Below are experts of layer 7 (counted from 0) of a mixture-of-experts language model. Rows are named router (the router's row for the expert), gate (a neuron's input weights, with its number), up (a neuron's input weights, with its number) and show model dimensions 0-255. Each number is 128 + 32 x the weight over its row's rms, rounded and kept within 0 to 255.
After each expert's rows: a language model's description of what the expert responds to. This comes from a sample of Wikipedia text that the model never trained on.

# expert 30
router [152 109  54 144 189 143 136 115 138 103  95  95  88 169 135 158 102 162 172  96 161 134  76 115 110 151 165 131 127 107  86 140 109 123  75 206 126 145 117 108 120  83 153 138 118 120  85 184 105 117 135  93 181 149 159 132 140 125 106 180  98 109 119 153 147 138 186 118 102 152 133  84  93 140 170  93 137 123  69 153 134 130 122 157 134 188 120 160 127 128 111  84 121 150 181  83 150  99 121 120  96 120  61  76  96 128  77 149 128 126  96 114  92  98 135 197 166 178 145  88  84 144 170 170  66 134 209 106 132 155 111 168 125 128 101 107  89 114  80 145  56 176 104 114  83 153 145 117  91 176 139 102  87 128 146 160  71 115 114 137 148 148 133 101 112 131 154 106 161 129  88  69  84 110 117  86 161 115 129 112 105 129 139 116  81  94 137  87 129 119 117 123 158 104 163  69 108 136 164 175  77 134 133  41  77  59 135 109 122 143 156 138  82  59 123 168 166 104  90 155 142 121 106  79 151 117  77 113 173  81 122 111 134 120  80 165  86 128 149  90 136 100 148 112 172 152 123 146  85  99 167 116 137  96 203 131]
gate0 [ 73 136 116 148  75 158 140  79 187 143 160 162 156 158 148 100 180 140  31 155 102 146 161 104 189 119 138 169  93 115 101 138 141 131 157  84 110 110 190 104 119 151 141  86 128 133  98  85 184 116  98 119  91  98 152 122  98  70  80 116 159 155 117 129 131 115 133 206 137 101  85 134 102 136  53 120 143 115 132 153  87 200  77 127 134 138 204 148 153  90 181 137 162  53  85 126 102 105 122  99 106 127 122 109 109 199 162 131 145  67 121 153  82 109 142 145 106  73 134 161 141 177  95  92 127 129 104 108 112 136 109 110 159  78 115 116 136 144 117 162 107 131 101 137 123 153  95 131 112 103 161  88 107 135  97 136 154 139 108 150 163 121 138 171 110  70 137 132 147  84 211 160 114  84 100 207 126 108 150 112 124 134 140 155  79 141  96 108 158 131  99 149 123 178 130 161 107 117 167  67 165 136 131 148 122 147  71 106 138 109 140 130 153 171  77 121 154 158 125 144 134 109 168 121 142 112 129 145 153 150 180 112 138 161 129 119 157 216 114 158 147 149 148 121  77  91 121 176  64 189 130 130 128  81  56 182]
up0 [142 111 116 104 116 126 172 134  93  89 124  83 118 161 107 122 128 170 154 135 141 104 131 129 162 139 168 103 171 173 160 109 131  97  94 122 114 134 105 105 169 117 147 190 106  78 166 154 118 132 169 143 132 153  83 103 139 133 152 140 160  78  99 158 117 137 101 134 175 135 133 178 180 146 159  78 177  89 172 118 200 154 151  97 140  94 118 121 117 139  59 199 145  61  95 148 139  59  83 223 157 111 179 139 155 147  43 142 131 125 144 150 143 134 163  90 136 173 161 125 152  85 163  96 171 143 143 125 125  90 141 127 154  98 126 145  99 133 171 114 130 139 131 187 123  65 146 133 155 132 152 109 141 130 179 172 221  56 171  99 161 135 133  78 104 172 115 147  83 149  86 150 142 128  81 102 101 101 163 118  87 143 172  95  99  90 123 123  98 144 167 136 171  97 121  83 110  83 118 119 102  91 170 176 140 159 163 157  92 136 157 124 106 144 103  72 168 184 134 132 100 106  80 124 158 145 110 164  81 124  78 122  51  99 157  76 160 151 108 132 164 112 178 133 123  89  86 120 143 128 128 105  73 104 156 124]
Creative work titles. Word pieces inside titles of songs, films, books and shows, such as Love, You, Life, The Vampire Diaries, Deep Space Nine.

# expert 9
router [145 164 147 146 134  80 137 179 123 102 145 156 148  78  80 204 113 181 141 141 113 171 133 117 103  82  89 107 113 165  98 174 149  66 133 123 123 130 148  99 139 131 114 121 142 117  97 149 111  88 199 117 100 134  99  85 167 105 104 166 161 135  85  97  83 139 175 133 130 151  99 170 161  91 128 122 145 103  83 155  70 162 185 130  92  90 150 136 129 179 102 176 156 159 141 205 141 144  79 163  91 147 175 130 141 186 145 170 119 162 145 109 177 159 190 146  69 133 116 105 146 210 107 118 109 133 126 118 137 160 161 141 132 120 160 151 171 132 104 156 141 181 126 167  77 148 123 137 146  80 121  77 133  98  78  86 162 109 136 180 134 123 107  85 137 115 101 120 108 146 141  83 138 137 160 135 125 203 120 162  92 143 167 206 203 119 161  93 105 149 137 124 167 144 121 105  61  99 112 175 102  60 151 165 154 161 114 116 112 112 114  98 158 147 188 130  77 106 115 176 111 160 163 123  97 145 187 209  97 116 144 147 130 142 129 136 182  65 128 119 125 124  95 146 106  80 159  98 114  97  97 161 129 120 108  98]
gate0 [ 88 119  92 184 140  57 127 111 119 119 141 196 106 141 129  58 141 126 103 113  92 123  63 117 139 147 163 155 177  72 196 165 146 168 159 141 211 139 192 140 105  79  91 153  94  86 108  84 144 154 122  77 130 134  71 121 175  87 125  80 120 126 145 120 158 126 132  68 129 134 133  98  47 122 113 152 120 188  88 183 143  47 144 102 135 175 106 152 123  76 166 111 135 188 164 168 100  62 132 174 142  63 106 139 167 135  82 177 148 100 123 128 117 123 139 121 129 157 139 171 162 142  78 111 165 136 119 132 104 126 157 123 132 146 187  93 133 133  67 154 131 147 134 147  79 116 131 101  88 105  97 176 131  94 174 138 127  84 136 100 127 124 110 140 174 141 141 130  93 129 125 207 119 147 129 148 123 125 135 132 146  81 102 194  88 173 148 158 113 139 112 132 168 120 107 121 169 126 138 164 113 183 105 111  76 119  90 123  91 115 123 198 110 150 122 135  59 155  90 143  58 147 149 160 139 159 139  99  74 104 119  92 120 202 112 120 112 150  97 122 150 116 116  97 117 134 101 130 118  79 156 161 128 164 110 103]
up0 [124  84 101 133 164 112 168 154  97 120  88 121 137  86 107 150  48 125 113  46 126  94 122 142 102 149  60 126 124 141  75  94 126 122 142 179 158 147 111  95 168 121 113 104  99 145  82 168 139  93 133 124 114 150 124 158 127 213 110 127 160 100 128  95 147 147 115 204  63 145  81 129 122  84 158 108 126 108 140 149  84  96 108 143 102 120 185  94  95 168  57 153 124 104  88 120 125 160 122 124 129  86 180 124 103 140 104 148 115 161  78 141 127 158  83 149 121 138 130 180 150 138 100 159  93  74 141 158 113 108 146 136  53 134 131 169 112  65 154 144 123  97 121  79 164 126 127 172 143 126 136 100 113 166 128 130 157 134  94  80 134 125  97 102 101  87 145 113 101 151 106 104 166  89  87 151  95 132 105 104 166 136 127 111 155  88  81 141 120 145  72  99  89 182  99 101  75 137 139 119 102 102 112 134 101 161 161 104  94 132 125  96 137  71 122  62 127 162 113 111 142 114  74  90 112 158  82 141 108 130 101 153 217 144 145  53 107 129  87 190  92  60 143 172 142 113 173 161 145 110 197  96 155  87 107  39]
Sports stats tokens. Sports statistics prose and tables: pipes between stat cells, with or for in yards lines, national team, football.

# expert 8
router [134  99 173 185 176  92 150 174 114  99 168 131 172  90 142 146 119 131 120  56 140 118 114 164 160 144  63 146 145 132  93 136 125  70 124 135 167 108 121 103 145 136 115 165 186 145 119  44 156  98 101 137 121 159 191 176 161 210  85 162 142 115 110 142 182 133 144  93 112 178 143 164 126  82 113 114 126 107 143  92 106 106 127  84 110 127 121 128  54  90  81 163  74 102  77 155 130 124  83 115 105 106 121 105 144 156 130 118 133 163 108 128 101 150 132 141  97  87 127 151  94 148 149 158  53 129 192 150 181 142 148  98  95 128 124 137 123 140 187 126 175 165 142 157 120  82 148 148 138 154 125 139 104 138  81 137 119 149 163 173  93  69  49 125 102  95 121 140 120 171 105 120 125 130 220 203  74 169  82 129 106 129 134 183  90 124 158 133  88  94 112  90 100 138 140 169 153 140 133 123 150 127 170 130 152 187 110 132 158 157 121 104 116 172 175 102 109 127 120 113 142  87 124  87 111 100 124 197 127 121 126 155 154 111 115  42 116 113 126 140  93 121 108 183 154  93 174  70 122 136 102 157 122 200  73 116]
gate0 [ 92 158  83  64  74 176 124 122  62 162 139  50 114 114  85 135 127 169 138 140 135  76 103 133  85  63 191  95  94 102 122 141  89 143 142  63 125 141 118 118 152 175 172 123 145 112 167 154 105 149 157 108 121 109  80 123 130  62 153 127 176 174 161  80  79 138 117 167 188 177  48 113 158 157 126 115 128 155  93 104 127 164 162 158  96 123 116 115 167 183 102  90 117 130 125  76  56 149 170 114 152  96 162 128 174 137 118 172 147 125 108 135 116 119 144 113 158 112 140 132 149 143 183 179 197 122 138 120  76  98  97 102 105  80 193  99 118 170 128 110 121 129 110  86 173 206  90  59 120  79 148 107 143 103 100  90 113 161 127 114 125 123 151 133 151 144 133 158 150 105 105 133 107 132  81 119 197  90  95 134  90  80 123  88 171 151 166 105 128 122 115 149 105 123  89  95  77 130 125 119 180 140  93 126 106 114 126 110 121 145 180 115  99 124 169 133 115 132 150 145 176 160 140  96 110  94 114  81 126 123 181 107 159 106 134 135  76 136 181 110 200  98 132 109 119  95 131  91 126  88 136 189 137 123 171 183]
up0 [117  99 164 172  87  74 131 127 148 116 110 194  58  84 112 141 137 137 106 135 153 127 160 161 132 170  55 167  86 141 168 126 147 163 104 161 126 105 132 149  88 106 141 199 109 109 134 128 175 159 148  90 133  94 141 138 135  84 168  70 146 121 147 144 120 121 122 148 136 113 157 150 140 113 157  95  89  70 141 139  90 144 115 123 108 140 135 126 112 143 156 179 154 147 155 211 131 133 133 169 118 146 100 141 123 117  98 162 101 153 131 100 182  70 137  85 168 120  87  96 117  77 135  96 148 122 106 176 115 143 211  82  98 134 110 212 168 135 184 125  78  89 216 155 116  81 105 226 177 123 150 130 141 113 173 130 125  73 122 108 148 158 163 166  51 146 125 146 151  89 158 192 193 155  81  74 141 147 170 152 160 188 167 126 130 123 161 168  91 158 124 157 109 124 116 128 154 126  98 130 112  70 161  77 128 116 161 147 136  76 126 102 128 138 108 113 110  92 117 140 108 114 228 121 128 139 143 130 146 132 150 120 132 160 173 135 135 151  97  94 121 104 192 143  99 151 127 164 128 164 113 100 136 160  96  89]
Title and name starts. First capital letter or piece of a proper name, title or code, often in tables and lists after a pipe or the, such as USA, Czech, R.

# expert 15
router [171 155 130  97 115 130 159 100 114 115 120 143 132 136 146 147 173  91 105 145 120 142  98 131 169  94  96  93  98 153 183 135 170 128 116  65 132 124  95 148 128  67  92 106  96 158 120 101 160 121 150  85 137 130 141 101 174 107 164 165 125 114 144 161 153 134  76  70  96 127  58  93 134 186 123 119 133 137  89 106 108 171  83  80 143  90 131 138 175 135 115 150 144 100 110 165 109 122 180 110 160  77 148 137 164  67 125 137 104  78 153 142 167  96  60 105 180 143 164 158 149  73 136 159 218 117 110 136 110  35 116 103 110 111 116 119 131  95 105 148 166 127 132 168  61 123  86 118 148 175 156 142 121  69 123  88 151 124 152  79 150  96 118  90 119 146 151 111 106 184 107  74  90  95 165 139 189 142  93 115 137 152  70  90 143 203  99 182 119 134  81  97  60 162 157  75 188 169 152 119  71 153  66 163  90 100  89 144 145 141  80 149 149 138 155 139 105 129 140 158 137 106  95 161  97 158 125  95  99  54 148 108 108 147 117 111 155 150  91 139 125 112  89 103 123  67 137 120 117 151 175 138  73 124 105 139]
gate0 [146  88 134 133  61 147 128 117 132 104  72  97  89 105 156  81  80 108 138 144  83 129 132 132 176 205 127 152 165 119 171 119  93 163 139 162 191 137 153 104  76 149 113 100  69 122  96 144  97  89 150  75  64 203 174 144 139 157 125 133 138  98 111 152 129 125 107 100 125 100 134 167 196 182 105  89 113 163 137 147 131  80 122 107 131 156 112  72 141 193 155  91 139  97 152 114 182 147 117 158 129  80 204 142  94 153 127 191 155 134 121 155 149 157 194 128 117  76  87 177 151 138 162 107 119 147 107 119 120 145 100 198 149 155 168 126 162  96 121 125 147  78 107 156 130 107 140  58 113  90 102 164 126 174 116 145 124 151 116 121 118 118 144  94 170 140 191 130 131 115 117 136 122 141 154 125 138 156 131 138 147 137 128 121  68 101 134  48 123 156 126 130 116 152  92 162 141 107 178 101 100  98 132 101 111 165 205  67 109 222  78 129  95 145 148 124  64 137 131 144 110 108  91 141 129 147 168 170 143 109 139  86 132 124 169 142 108 169 143 120 166 156 104 104 111 157 153 177 164  97  85  98 194  78 142 182]
up0 [ 95 163  90 156 188 124 125 104 117 157 145 178 107 150 129 202 139 118 145 137 164  82 116  92 105  88 142 122  85 122 132 166 117  75  84 106 120  71 151 124 155  92 157 167 162  83 126 104  78 157  95 167 115  74  99 128 135 123 122 168 139 143 159  90 160 166 155 176  90 131 129  45  66  76 133 170 110 112  95 112 141 144 160 140 134 118 105 145  99  44 113 115 154 139  85 104 100 123 123 128 134  97 164 136  74 134 157  73 117 206  80  79 122 170 122 127 118 145 178  65  80 141 115 126 111  52 118 161 208 128 131  72 117 128 147 135 109 166 171 148 105 159 181 112  89 127  96 163 139 113 130 107  98 122 112 130 191 105 126 113 113 109 141 129 137 106  89 142 142 152 142 108 108 116 106 130 119  94 150 163  86 119 161 157 172 146  91 209 142 144 132 122 131 114 106 118 179 226 134 173 144 167 155 155 141 110 135 116  99  66 140 142 175 123 100 103 184 115 147 106 145  92 156 132 121 153 103 140 106 132 156 139  98 215 117 115 104  46  93  86  74 144 139 137 109 158 153 129  99 148 127 132 121 206 146  89]
Latinate word stems. Opening stems of Latinate words, such as prom, comp, val, requ, num, as in promotes, prominent, commutes, uniquely.

# expert 18
router [185  50 177 127 118 115 124 140  77 103  60 114 115 174 116 159 123 135  76 154 106 100 108 125 165 176  72 154 109 137 164 134 133 155 194 114 121 128 197 119  97  89 140 137 116 162 152 129 134 174  81 192 159 125  99 139 152  81 159 124 108 174  90 119 163 132 161 158  92 105  96 177 202 120 121 160 131 107 174  89 135 124 102 101  90 158 126 118 142 138 118 123 128 125  82 137 162 141 159 122 104 142 121 136 101 165  29 117 141 154 148 108  73 149 102  65  90 117  59 125 112 128 145 120 113  87 149  98  91 209  82 108 151 141 127 107  82 156 144  87 162 113 119 148 155 130 105 112 140 172 142  80 127 168 111 111  83 112 140 150  68 169 100 152 110 133 175  89 127 142 100 175 143 167 105 153 132 146 122 133 167 134 124 144 121 132  90 131  92 116 142 131 139  89 144 101 173 150  65 203 143 132 138  67 143  98 102 134 128 115 142 188 159 159  57 110 144 149 107  77 155  99 152  96 143 154 190 136 193 135 144 170 201 132 107  82 113 101 143 128  95 132 122 156 108  89 180 165 192 152 165  82 140 146 118  70]
gate0 [153 131 116 103 207 121 119 120 173 190 130  87 127 180 105 145 140 124 142  91  49 148 123 140 199 147 158 114 114 132 160 131 116 119  95 164 126  64  78 167 142 128  89 125 116 168 147 187 109 127 180 156 179 130  89  84 117 159 105 132 130 139 136 123  97 117  70  93 220  83 129 135 124 106 124 128 137  59 235  90 135 132 177 113 126 115 156 170  84 117 101 146 125 176 178 190  59 105 145 120 121  61 147 163 169 128  84 120  73  86 132 173 159 162 103 115 159 117  80 137  98  82 114 122 128 152  74 109 140  70 119 140  99  89 109  85 121 122  93  79 107 136 115 124 160 164 110 116 157 100 174 118 102 144 149  98 158 154 111 111  90 177 165 128 156 165 132 121 118 142 142 173 143 147 114 171 172 138 144  79 136 127 147 152 147 163 134 121 124 112 207 124 166 162 128 102  97 139 134  98 122 101  95 132  96 137 113  98 146 134 131 129 149 129 107 117 112 104  82 169 204  34 125 105 100 223 101 169 124 176 161 114 116 100 108 131  94 155 136 128 139 161 133  91 123 139 120  75 172 143 130 101 132 100 109 117]
up0 [124 143 141  93 155 160 122 132 146 145 140 144 143 118  70 129 144 148  90 170 150 140 123 127 112 147  83  83  93 117 104 138 142  76 148 132 128  62 100 170 113 112 102 100  75 125 152 116  89 143 155 121 169  87 160 124 136  86 115 126 121 112 103  75 157 164  62  62 111 158 124 166 169  77  93 113 122  92 138  81 120 124 132 115  67 143 108 154 196 155 124 122 150 176 110 114  67 189 104 162 125 118 104 126  79 125 155 132 140 113 177 236 104  95 158 108 118 113  82 145  99 100 110 154 121 125 142 142  83 141  61 157 123 100 107 150 109 113 132 167 142 142  68  83  92  76 177  92 161 107 148 162 150 106 137 103 191 106 131 169 148  52 118  86 147 105 115 109 102 104 163 114 147  78 127 162 134 165 147  58 119 109 115 176 103 139 121 123 133 101 118  84  72  93 132 133 149  75 108 152 166 181  71 197 175 146 141 144 134 125 131 174 115 176 150 169 117 162 140 121 154 139  80 121 128 142 129 181 111 102 118 183  89 183 113 133 175 193 121 116 172 191 135 128 160  74 111 147  80 118 139 115  76 143 121  50]
Numerals and quantifiers. Digits in dates, scores, track lists and coordinates, plus counting words such as one, no, each, every, next.

# expert 11
router [100 165  85 108 127 115 122 141 136 160 167 179 181 132 141 108 170 158  96 126 134 175 157  83 128 103 158  84 136 154  38  92 158  62 124 118 164 167  96 155 136 110 146 144 155 134  84 151  89 100 141 113 125  87 169 169  72  73 167 159 152 173 178 152 134 125 181 135 140 118 112 129 190 124 190 150 131 163  59 147 139 179 103 160  86 115 134  71  90 182 165 137 116 101 158 155 123 130  92 177 118 118 162  87 101 118 133 135 131 115 149 111 154 151 126 140 110 140 128 110 153  48 100  97 160 189 175 123 166 142 119  82 111 114 177 143 144 149 162  92  64 125  58 107 158 120 146 179  86 127 172  89 100 149 128 148 176 150 125 109 173 146 214 127  79 104 100 169 128 100 180 116  80  76 157 115 175  93 115 118 124 187 140 171 155 114 109 108  83 162 100 104 128 111  93  74 101 103  93 100 164 129 113  96 102 172 127 131 117 152  63 128 136 129 128 103 105 130 107  88 163 109  90 112 125  89 127 137 124 205 113 122 110 134 147 143 152 150 126 103 138 100 162  61 130 124 102 113 127  77 126 136 129  96 192 192]
gate0 [121  61 114 127 137 175 121 119  86 121 130 115 119  95  89 104  96 165 191 155 133 123  82 108 173  58 190 139  98 116 144  92  86 103  91 150  87 101 131 115 156 128 115 134 122 105 104 114 141 139 139 128  76 122 111  78 171 157 159 136 172 110 144 119  98 158  92 132 159 100 119 132 147  87 155 133 135  68 143 134 116  67 155  77 146 113 119 148 149 144 108 144 136 101 105 162 131 119  60 111 153 157 193 124 100 113 111 117  86 119 169 153 158 187 121 106 164 157 114 195 119 129 190 177 141 150  42 142 137 146  99  96 191  85 167 120 168 192 117 124  99 151 137 103 152 147 144  83  60 116 123  96 177 114  96 139  97  92  96 152 193  91  84 129 115 160 150  77 155 123  92 101 146 158 164 122 146 171 170 190 122 174  94  77 105 155 128 123 118 139 139 140 119 121 102 166  89  23 106 147 125 193 180 113 121 109 140 174 118 110 110  85 121 132 109 117  59 133 139 147 120 135 124 111 162 109 173 122  55  94 121 133  75  59 152 137  86 112  76 166  99 124 151 117 127  78 100 138 114 129 112 150 142 127 212 110]
up0 [200 102 155 147 147 175 148 122 151 142 137 153 161 165 137 100 129 111 149 161 170 132 127 155 207 102 148 134  43 151  99  99  92  92  63 165 108 169 144 112 158 147  85 197 119 131 164 105  96 174  98 122 120  90  66  87 153 156 172 103 192 124 111  82 105 117  59 142  85  66 139 132 127  87 137 199 122  83 116 129  85 121 121 114 108  72 141 132 147 134 101 125 124 113 132 202 167 125 105 111 152 122 144 114 117 197 129 124 106 126 166 137 126 164 139 160 157 134 135 156 133 137 176 162 175 146  66 126 114  91 139 154 129 118 150 157  93 172 129 111 120 125 172 110 135 131 141  93 118 182 114 120 149 135 121 134  73 104  80 179 163 157  63 125 135 162 192 106 193  80 137  90 130 157 122 160 131 150 131 100 142 128 130 112 112 136 125 173 110 127 115 163 100 140  86 126  84  87 112 131 134 165 119  84 108 112 105 152 146 135 147 135 164 133 119 102  64 125 186 115 113 146 121 124 151 134 131  85  57 129  96 132 114  50 191 128  39 140 155 115 162 109 230 110  94 111  52 125 167 119 139 182 136 112 113 118]
Sports leagues and places. Pieces of football league, competition and country names in sports tables, such as Pre-mier League, Roman-ia, Portug-al, Group A.

# expert 22
router [ 95 115 131 153 188 120  86 164 140 169 165  92 120 163 127 120  98 130  86 181  93 156 149 120  99  96 135 159 166 132 198 139 128 148 133 161 114 136 154 163 157 124 123  99 156 101 184 161  93 101  91 142 109 142 172 147 119 156 172 129 137 118 152  98  95 154 101 127 157  70 146 136  88 153 208 156 144 138  87 125  87 154 147 188 142 192  79 124 108 124 108 123 133 131 165 157 158 131 150 181 106 108 121 179 103 111 129 148 139 128 100 173 129 124 146 130 171 122 200 116 115 137 198  83 148 152  55 118  95 101 110 146 104  56 121 152 117 106 119 124 141 166 140 129 100 106 169 123 134  77 156 116 195 123  78 178 142 181  86 129 145  96  95 110 132 168 112 165 102 106  92 160 114 134 108  53 143 126 111  64  97 113  60 104 163 185 115 167 131 205 140  86 156  70 170 134 116  80 156  91 175 107 142 179 184 176 125 133 103 141  81 191 143 122 172 127 161 119  75  75 120 175 105 131 139 138 120 182 155 201 164 146 126 123 113 152 108  84 105 110 113 114 111 147 123 155 128 171 128 104 119  69 109  93 173 164]
gate0 [ 57 115 134 134 117 158 116 136  62 112 127 131 133 148 113  92 136 136 148 108 119 176 140 159 112  72 189 126 187 177 158 106 133 150  42 162 164 114 168 141 115  90 135 191 127  98 115 121 136 159 115 139 153 133 133 124 103 173 171 137 125 105 124  95 145 148  92 143 134 154  93 115 137 134  76 132 133 149 231 191 103 166 109  88 160 134 233 116 133 124 152  76 123 140 101  79 117 174 143  91  99 142 155 165  99 157  97  62 148 103 131 120  96  36 136  97 156 126 123 142 151 134 153 101 109 108 127 158 130  77 143 150 145 151 160  91  97 131 150  75 167  95  83 134 185 183 162 141 111 170  98 191 170 103 125  77 127 214 153 133  82 110  92 143 150 107 133 152 136  99 135 122 124 148 188 161 108 147 165 162 114 183 143 126 165  94  81 131 150 104 142 114 126 137  77 180 145 172 127 108 131 136 133 109 109 150 127 117  84 161 132 148 130 193 102 161 151  88 159 128 128 146 159 102 160  97 161  86 162 131 144 180  84 153 128 172 172 128 102 145 111 113 103  81  64 173 135 129  66 122 140 171 115 111  92 176]
up0 [122 121 110 174 113 100 159 138 165 144 135  77 168 109 142 103 108 158 148 179 170  68 184  67  74 161 109  89 128  93  47 136 131 100 119  82  99 131 210 116 144 157 148 115 130 133 115 168 105  97 116  94 116  52 146 119 156 110  97  96 104 175 126 123 178 162  75  78 138  82 156 113 136  90 167 136  60  94 131  95 141 100 141 142 155 151 114  97 140 125 135 198 182 155 121 214 152 110 119 164 109  77 112  89 173 115 135 153 101 131 185 189 119 135 101 130 101 145 110 141  62 131  81 160 147 138 113 120  89 199  99  89 148 108 115 143 153 119 126 139 116  78 153 123 107 144 142 117 155 122  92 136 179 188 118 203 128 130 135 107  94 131 133 174 154 123 133 121 119 167 154 111 167 147 135 103 120 109  39  89 116  72  90 139  93 146 110  77 112 108 125 113 156  74 151 149  79  97 112 114 167 109 163 155 121  98 100 115 113 128  82 104 128  85 122 157 117 113 141 110 105  74 132 128 130 107 168 116 140 123 140 146 141  55 128 157 129 201  92 119 182 142 155 122 151 184 181 127 135 186 174  90  97 160 105 162]
Time units, years, places. Year digits, time words and place-name endings closing a phrase, such as 20-07, December, census, years, century, Beng-al, Vietn-am.

# expert 14
router [136  83 182 170 150 115 158 142  88 134 138 131 185  94 143 147 104 152 117  65 134 166 120 177 163 126  71 164 155 142 103 167 131 111 119 140 140 119 121  93 133 129 123 190 188 146 133  77 162 108  73 140 132 173 163 183 161 190 116 143 140 144  97 121 189 148 194  94 121 191 175 176 140  87  94 130 131 109 154  76  96  93 120  82  97 116 137 150  97  95 109 149  90 112  75 151  91 127 105 111 135 110 119 113 127 147 139 125 121 136 119 147 131 158 122 118  73  80 120 139 102 134 148 168  47 114 204 182 190 160 152 102  85 126 121 121 138 150 199 178 173 124 126 143 113 107 149 146 140 125 137 107 106 120  76 122 110 139 156 167  82  86  52 154  81  91 118 156 156 168 135 160 122 134 208 192  53 184  93 107  87 120 191 202  73 130 170 103 124 113  95  94 142 160 117 148 126 129 109 143 131 110 184 153 133 183 122 105 163 164 140 130 130 160 156 124  85 118 132 111  90  82 123 108 128  91 122 180 171 116 130 151 151 160 129  71 130 138 118 112 109 118 103 175 148  94 145  91 128 131 126 167 121 149  59 134]
gate0 [123  62  63 110 151 111 150 170  92 110 160 125  98 181 109  89 161 158  66 111 132 130  96 128 142 143 153 157  93 104 135 147 130 124 111  56 133 117 122 189 109  93  70  81  61  96 171 165  97 130 137 123 126 102 101 112  58  59 117 132 153  76 164 162 129 123 111  72 176 133  56 103 122 108 129 140 126 122 138 127 127 152 143  73 102 120 144  88 132 147 105 146 123 134 187 153 121  82 146  92  93  73 140 137 152 128 138 146 209  92 110  68 123 114 148 149 144 148 158 137  93 158 137 126 162 123  66 137 117  81 103 154  67 117  91 125 112 115  88 107  84 111 110  78 117 119  97  61 164 197 107 137 105 109 150 123 116 141 155 119 115 189 209 167 139 142 184 145 162 174 131 104 165 100 113 102 117  83 125 120  98 147 143 117 116 126 108  90 109 178 146 168 169 167  87 143 124 116 163 102  93 100 144 150  84  82  96 137  97 133 182 145 143 120 175 140 131 168 193 142 167 128 166 132 150 148 199 190 101 121 165 118 114 125 124 178 143 112 162 120  88 161 126 134 137 155  58 138 124 135 137 134 113 120 206 198]
up0 [117 104 119 136 126 135 127 140 126 103 129  70 134  70 111 157 162 116  88 122 115 123 134 104 144  92 152  95 174 145 178 107 104 126 101 201 140  81 119  92  89 126  67 233 123 112 114  98  94 137 136 136 111  57 166 147 121 210 140  46  81 204 118  72 134 126 116  85  75 129  94 178 115 103  74 145  75 147 143 144  53 133 135 192 134  92 168 106 120 119 159 126 121 138 139 156 181  97  94  64 142 152 129  98 168  87 122 101 171 129 143 127  76 153 147 118 143 116 121 155 146  87 154 169 142 167  93  87 125 123 120  84  86 120 136 143 155 168 119 124 118 145 141 168 166  84 127 146 111  86 124 151 131  74 125  78 131 151 146 142 142 102 146  83 134 153 119 129 106 131 142 167 139 116 107 146 190 131 134 107 111  99 130 102 113 158 153 147  61 146 179 120 179  80 120 130 127  71 154 174 142 104 148 113 164  66 108 112 151 157 104 147 101 179 121 134 103 108  83 122 146 119 107  84  74 141 187 135  78  93 163 169 136 133 113 112 171 157 144 173 147 174 119  71 109 101 169 151  81 128  91 187  48 135 149 105]
Name pieces and numbers. Mixed pieces inside personal names, table numbers and coordinates, plus some conjunctions, such as Dan, Stev, and, digits in table cells.

# expert 7
router [159  50  97 129  60 122  97 112 133 106 109 127 112 115 165 138 125 143 140 109 132 100 125  99  64 112 159 104 130 163 178  91 146 121 119  92  93 109 167 159  89 128  86 118  84 130 133 157 175 122 119 131 118 121 148 100 161 115 139 143 107 153 155 154 126 135 142 144 128 112  48  72 156 147 180 111 165 158  66 146 154 138  86 128  90 206 107 124 123 148 185  96 180 149 152  83 115 125 184 113 112 116 149 104 191 133  90 142 140 132 146 153 106 109  66 147 126 172 127 122 100 160 115 140 140 180 103 141  99  89 144 110 164 112 146 187 162 146 118  74 135 143 140 131 126  76  99 139 156 128 192 152  65 180 187 109 136 135 107 164 141 125 145 140 156 193 132 117 168 108 119 139 117 131 202 138 159 101 128 163 126 103 133  56 159 100 137 125 102 218 148 141 120 120 199 118 140 145 150  86  66 151 109 138  96 135 174 174  69 138 181 179 131 144 167 100 139 156 129 171 118 132 192 203 103 109  60  97 103  62  98 141 146 100 169  90  79  85  91 118 119 131 127 137 141 171 130  80 121 155 111 147 135 159 206 130]
gate0 [130 179 137 128 155 105 125 157 125  89 161 111  80 115 127 147 146 100 138 115 103  98 176 114 182  74 149  87 101 105 133 110 126 110 129 146 140  52  93 185 140 124 131 128 162 160  99 111  75 114 185 175  94 138 118 221  82 143 122 139 139 185 113 125 126 148 116 175 115  99 131 141 101 159 137  78  97 156 144  96  94  75 134 145  60 115 125 145 120 146  63 176 142 118  78 110 136  76 143 146 154 175 145 144 150 117  95 104 145 144 146  98 204 136  95 158 126 118 135  32 114 127 177 107 134 149 123 101 211 161 127 134 106 151  65 151  59 129 112 156  58 114 118 120 110 165 131 148 132 123  43 102 133 124 107  83 172 155 145 125 161 170 129 184 153 119 212 149 161 118 118 163  76 140 120 134 128 151 154 106 124  98 122 139  77 151 131 138  65 131 105  77 124  64 155 104 111 117 161 155 199 121 123 142 146 143 137  88 172  92 146 103 100 169 122 153 119 136 119 189 108 118 123 142 101 165 169 113 108 135 103 118 122 146 106 168 124 131 126  79  90  99  86 106 135  87 147 110 107 130  72  55 214 124 125 161]
up0 [124 153 135  88 115 123 125 166 164 128 155 160 128 147 124 120 135  75 160 130  61  96 142 137 154  88 110  81 134 122 132 123 122  84 124 148 133  96 144  93 112 126 123 127 152 113 129 146 134  91 117 167 123 168 127 105 111  76 169 182  83 147  83 124 161 164 103 157  36  76 181  77 141 102 130 161 117 138 124 136 135 157  73 146 122 118 157 172 110 104 163  90 174 139 187  98 104  98 136 108 150 189 179 122 162 118 121  89 109 120 162 157 110 154 161 154 123 164 170 142 129 149 119 100 134 138 127 139 106 133 118 121 175 103 119 147 104  77  85 119 124  96 107 162 108 132 136 203  68 112 117  80 187  78 183 129 113 122  44  85 125 116 116 179 126 158 119 175 196 162 196 120  68 156 148 146  98 154 125 145 133 168  55 135 102 203 152 114 114  71 110 140 142  71 101  92 119 153 118 121  86  80 145 175 121 112 115 173 180 194 170 137 160 105 126 147 157  99  98 139 184 160 149 159 137 108 104  84 116  99  83  85 164  69 115 145 107 215 118 135 101 103 112 148 151 191 154 127 110 135 140  89 136 127 142 207]
Mid-word Latinate pieces. Middle or final pieces of common Latinate words after a prefix piece, such as resp-ect, eff-ect, ambass-ador, part, particip, gradu.